From a checkpoint of a small mixture-of-experts model trained on Wikipedia: width 512, 1 pick a token.
Below are experts of layer 2 (counted from 0) of a mixture-of-experts language model. Rows are named router (the router's row for the expert), gate (a neuron's input weights, with its number), up (a neuron's input weights, with its number), down (a neuron's output weights, with its number) and show model dimensions 448-511. Each number is 500 + 50 x the weight over its row's rms, rounded and kept within 0 to 999. Numbers have three digits each.
Before each expert's rows: "raises" lists some tokens whose logits its average output raises strongly, later layers aside; "comes after" lists some tokens at least twice as common just before its tokens as in all text. This comes from a sample of Wikipedia text that the model never trained on. Tokens count by the router's weight.

# expert 3
raises: ",", ".", "'", " ", "-", " and"
comes after: " ", " (", "-", " S", " \"", " C"
router:457451422517356446482425538440532475547428503374518425490494460395571480540490489444527494478500416458548487615566443551485449447521600493401527484486576554460571467565527467479422452443489524
gate0:543528440485553466479592551519406539614506418412467462562603530517502513481505467501489491369485564492345442498571535575524467578542569519521538499434622485462520455502426459458509526436525467
up0:491466520486510568561534593459485475500440514490558510555429430494537511416470525571556447490507501541622477479392467427442536536470530457537463496589451513515539546432540572506514482557512523
down0:541384487531525533523446496534519575601534501435566555445534524533513435422543420380443455447503535489400542559509503535509417456521601574507507468465566499481511528545501493442493493538508509
gate1:507589499555476429519413520573554445581503488434455608560516430479457476547487425507565534502571502477509487497526527474528462591499506356442572458502479434507436507361525498462503458463540519
up1:455511479497461435509494474529462563421549411598485577479530576460571486444543599479503513416524376522459516472438558516556389493588433505469485505477506594489573473503550541419566477477516501
down1:524517502507576478460450485442453472477498459536511463573483569583495530518537482559496520547419372491590449562482406464612530551484419587478510452459461542530562463448562482512454555483485478
gate2:531490471544483486512480510513563441477472471484482662589505530479476592411554528551482573477486461454531575537481405579478391430489460461473575527556451479490543491578605528388495502450492463
up2:508545507486512512505536486453416496508504521621570389543511424560484542550513502495467449483548530565449413437561495394428623585535501507437400417432485557539442478514410395542458524525518488
down2:485492438419575467427508496525490409430466488408584569489495565455440501490609408436410437490434500475535543532497498544577515545466490606482506500522545612526550476621459481499451467473469478
gate3:502548501436457429456474490484551528571455547506562430558490399455600544508536525410595539470539437492496437583500502483591511540511497450486504464521441530509560400475559496495464501468527520
up3:460493465440431427421444490438508497516492564535562483484451462456509519534514449561581467446482476500561402531518511366503549498494469423478460508446539455567507470564512486606380491539504513
down3:490484518582576512523566511535466575399567447549414457491576540542479535545411554453495555521528569575445521421500478583496487396501530486636612537507445407437443515510461603423459488519462485

# expert 7
raises: "-", "Scientific", "=", "\n", "Studio", " "
comes after: " |", ".", "1", ")", "==", " ="
router:503501497494570549486546492458538429511564477524508495470470542511479437498452478507399519546471442459594507421530489532463482523451499476549518511466514456466479479493460595558433513448483453
gate0:463500464470474470521469508504542511429516504559561568407533453543460435481564504450540465518493482472534475436568551495577482471400589503489383536478450465544456381534500533434527515481470419
up0:542474467499665631493471470597484535490439477553539591571406468603443456516454482502491442593477424515468459476489549422517448427506536580502450488413525483449493475541410497616401462532502512
down0:465526488519437471496551510486488506532479460499533499547566434521518539479505540521498490504504433548501503482585617478509475555508498485508392501527479558447546471429560515478464462389499442
gate1:468502467451419529444436452463538378452525537459541437499411432572492425572535583471554495416568579540561436439469573535390496515472479434455484459615540487472498476599476500493452534516462477
up1:573561476528550588431549434448466456553434419542533660442533529491441473467356534469506553475501462533543450530405409474496535467522464611499548498430363487524474603546479550491525491495388529
down1:497429467421508609473498501443521449500425506573598455348486510550546408516456573398563458524495480620493581544439579513420502556525475420557392466508490504410513493509509473441548587449508588
gate2:655601409509475558420531584536498416465529626466447575481500529489437422530535472470465563455461661513479372489495525568465513533544494558513452437521498521509507508502483384449435442556409463
up2:468499602527478458510500548528492454453521410467444503463525516502470374478457547606498560392553479501474482518476584407506503449552509423504500593527484536455394527478509488510549485507493604
down2:533532645495416456487508478519421502496516492510578476484507492478592617526479530455463487499501431439496518527498580536514456514466616599470513537543509536443474457395541571503510425426631500
gate3:471429458485477515506509541541470547441410480562482496514629432548497457467436476507499475516479470509545501554464449548514520407524473461503546385496534449551476493543511493530531537439526522
up3:470524518443496462509492369497595600529521470533481506417529360482550515553573506530513528483465433551595480563531529505471518533458500462553547439466366428538524531515564427529499632462494478
down3:438483491460475506490443363509574515507586635499507601529538489550539542530579512493520552422539514553474500461404500434514479571558639512532470531465481538423470505452584522507538539471439452

# expert 0
raises: " ", "\n", ".", "s"
comes after: "0", "9", "2", "\n", " W", "'"
router:503441534510481518415528540548440538543439465488438535524452445507434548536487511600464478559420519496529530525405473563476478428580468533458536488515462554503426518485514396517584466427513534
gate0:510524462602524495453478438561464467492514578510568437509475561511518499495392485566574502523524524521509486447447491497444551409576473540482484419473517458513447381427490511525449581542510452
up0:507463569466461481498501508471456538553499447531447465510534399447474580531462487574476544483457529503506541534393527527499492505423486490461543523516453501464463437512492502481499520532542527
down0:552450542444470456522525589528487454447559477503513507524472529544452499547521484625451478523508530531524604550516554590526446476503481482526401538465488477494501551567519396529460498385562572
gate1:484539472468469529438516442522467466476515547570507527459509460571489450508512429604554510457590574394490486421532389526482509463534411402507500539575422498442539512420503504508498456525557369
up1:602513435469558465503507454564509488476506538467526511571514502598463535461486488436466470509504582514459395480566494375514573455439475399574479499472512431585529563520415482499422640526539507
down1:467516610416519545448563574527531433612443525452503527485430566435471510559485532484415465529424540477471553547502520550545496575508502567471547484497511491468421603503472422510521487482569489
gate2:482498595427542528523532548545619394460558526476486611474445529504464510523440503548500555505459614407466534465487489453432457519548464490475515393577558522559570449507531484536445463520431419
up2:466488573446620501514493502467559443460546517528431417533470548487530549496420536552539395502514489444523543427496451437439426535517515508522513432569511417567516484548441528503463517487490386
down2:445552493482509442497552464518526406491551462465401529516527598467572515467499418494572476404560543533541503498619510485515540556516636420516471552488496472495476500506421501499487560504497464
gate3:477536302528452493531456448510479482537468534473609495380539532588579521476501476379550526481548541494609493494521516471522509481484435497437397583529502516461514514493503492508426499418563509
up3:459418532529551435555456573510585458445486467555504476435471419492465325494443519535482492534520522420518528481471467453445423458442533532591566496453512397493534557420492577464510414510489478
down3:469524441525549497512477548506584418463429575507534458512527584565586483496457486497438448439510558522437527552402454485531494512611495560624463547480560513575433574520513561472577466544509497